config.yaml
n_layer: 11
d_model: 384
experts_per_token: 1
moe_layers: [0, 1, 2, 3, 4, 5, 6, 7, 8, 9, 10]
balance_loss: 0.00209
norm: "rmsnorm"
positions: "rope"
parallel_block: false
init_std_qkv: 0.0168
init_std_o: 0.0
weight_decay: 0.17
final_lr_fraction: 0.1
seq_len: 1024
Below are experts of layer 5 (counted from 0) of a mixture-of-experts language model. Rows are named router (the router's row for the expert), gate (a neuron's input weights, with its number), up (a neuron's input weights, with its number), down (a neuron's output weights, with its number) and show model dimensions 0-63. Each number is 128 + 24 x the weight over its row's rms, rounded and kept within 0 to 255.
Before each expert's rows: "gets" lists some tokens that make up at least twice as much of what it gets as of all text. This comes from a sample of Wikipedia text that the model never trained on. Tokens count by the router's weight.

# expert 5
gets: "-", ":", "\n", "|", "==", "==="
router [134 153 150 114 137 132 127 136 125 129 145 135 128 100 113 108 151 104 100 156 157 136 100 121 124 161 126 154 154 162 138 105 137 124  32 142 121 113 102  89 132 121 132 132  43 124  79  51 147 126 123 146 147 137 126  86  96 107 138 156 114 136 109 115]
gate0 [138  87 110 131  95 144 131 130  79  98 188 175 106 113 130 149  79 127 134 129 113 121 124 110 122 128 109 179 103 122 121 131 128 128 181 126 111 154 148 116 107 147  86  71 136 101 140 169 140 116 109 136 143  95 110 111 115 122 116 144 119 155  97 121]
up0 [156  83 144 151 127 149 125 104 129 125 165 153 128  98 109 119 136 138  99 116 122 106  91 137 137  97  92 139 138 148 136  83 147 138 121 143 108 131 146 100 169 113 109 104 123 113  82 146 142 153 135 115 121 171 104 120 151 145 133 112 112 126 139 120]
down0 [137 116  69 125 136 130 180 126 116 132 118 134 126 119 113  96 163 146 136 130 110 135 122 140 118 116 138 112 151 113 120  77 128 144  80 130 170 108  71 128 126  53 159 143 149 128 129  99  86 182 102 107  84 154 123 113 132  91  98 122 129 117 167 115]

# expert 1
gets: ",", " and", " (", " of", "-", "|"
router [106 152 173 129 143  86 173 151 132 112 116 109 100 183 134 146 150 121 150 116 119  80 134 124 136 118 151 142 115 135 100 109 129 143 161 110 177 121 122 132 151 180  87 110 136 126 125 171  94 130 173 124 113 130 151 134 145 149 161 135 108 146  46 121]
gate0 [148 138 131 172 104 147 102  88 116 120 139 130  86  96 115 192 114 123 109 115 137  71 120 134  77 144 103 144 110 160  95 168  95 139 136 157 112 121 126 139 108 109 126 158 130 147  98 104 148 105 145 135 143  99 160 100  98 173 140 117 131 149 159 138]
up0 [136 142 141  95 149 126 131 142 110 164  89 148 119 145 125 137 129 100 135 136 105 104 131 105 137 128 150 114 122 176 139 148 125 128 122 143  99 118 137 171 110 131 100 102 160 142 150 151  96 121 116 138 177 108 107 138 110 136  87 154 145 126 174  85]
down0 [133 142 131  65 150  66 121 108 115 113 142 143 112 114 170  91 131  88 138 128 125 119 115  91 131 127 132 113 103  94  85 119 167 136 151 115 115 135 121 125 151  70 126  96 157 136 119 128  94 159 125 113 150  96 119  62 120 143 113 175 112 111 121 121]

# expert 3
gets: " the", " a", " The", "'s", " his", "The"
router [132 133 109 101  94 110 112 168 155 107  98  82 163 107  77 129 103 124 119 148 131 142 128  80 120 120 190 127 125 113 104 126 124  97 139 116 150 160 120 130 164 199 119  96 128 130 111 177 137 149  72 129 127 120 124 111  89  78 145 107 117 132 131 174]
gate0 [126 128 108 190 103  84 101  67 103 147 137 120  97 148 120 126 129 130 150 158 141 104 147 137  97 108 125 147 126 139 130 121 143 128 103 134  83 121 114 106 118 132 174 133 144 132  94 133 117 107 134 106 138 110 120 117 128 148 132 162 147 127 125 104]
up0 [135 159 121 158 165 129  87 123 166 121 107 128 126 119 154  93 140 115 130 139 117 127 152 194 123 193 144 146 132 126 108 130 148 129 121 179 126 133 103 126 119  95 136 171 104 142 144 148 136 127 138 102 154 106 135 111 142 103  87 128 127 133 118 137]
down0 [118 106 135 136 124  92 117 142 131 115 149 133  99 127 104  82  73 132 142 130 126 125 146 152 180 131 129 155  96 128  93 123 172 138 135 102 100 103 141 128  81  94  55 154 116 122 107 132 114 114 160 134 150  92 132 132 146 167 160 148  80 161 125 130]

# expert 0
gets: " in", ".", " to", ".\n\n", " that", " on"
router [111  58 135 133 110 109 128 137 145 124 130 139 125 152 137 143 117 160 115  59 131 150 142 153 142  99 138 102 104 106 164 153 135 109 133  90 136  92 145 136 100 121 117 150 177 134 148 144 152 124 137  94  84  99 115 200 171 119 144 155 102 108 138 145]
gate0 [140 125 107 122 122 112  77 140 104 147 142 102  96  88 153 140 143 116  79  99 134 144  57 109 148 113 116 140 101 162 132 189 154 142 117 113  83 127 149 156 132  97 143 160 158 104 133  98 138 113 113 115 137  95 118 111  77 124 126 131 121 127 112 103]
up0 [149 121 112 151  95 126 132 141 151 126 105 142 117 148 126 150 112 146  80 107 146 132 112 105 146 108 107 128 140  95 111 144 106 131 123  97 152 138 172 138 122 123 146 136 119 127  91 118 128 137 117 105 132  90 108 115 108 169 100 138  78 121 156 111]
down0 [130 127 198  77 123  91 104 156 121 116 134 100 126 119  98 104 112 152 153 107 108 139 127 141 152 129 129 156 121 134 175 137 162 103 113 121 133 100 156 117 111 126 104 143 173  63 114 127 107 134 116  88 170  93 135 174 142  99 125 152 124 127 119 103]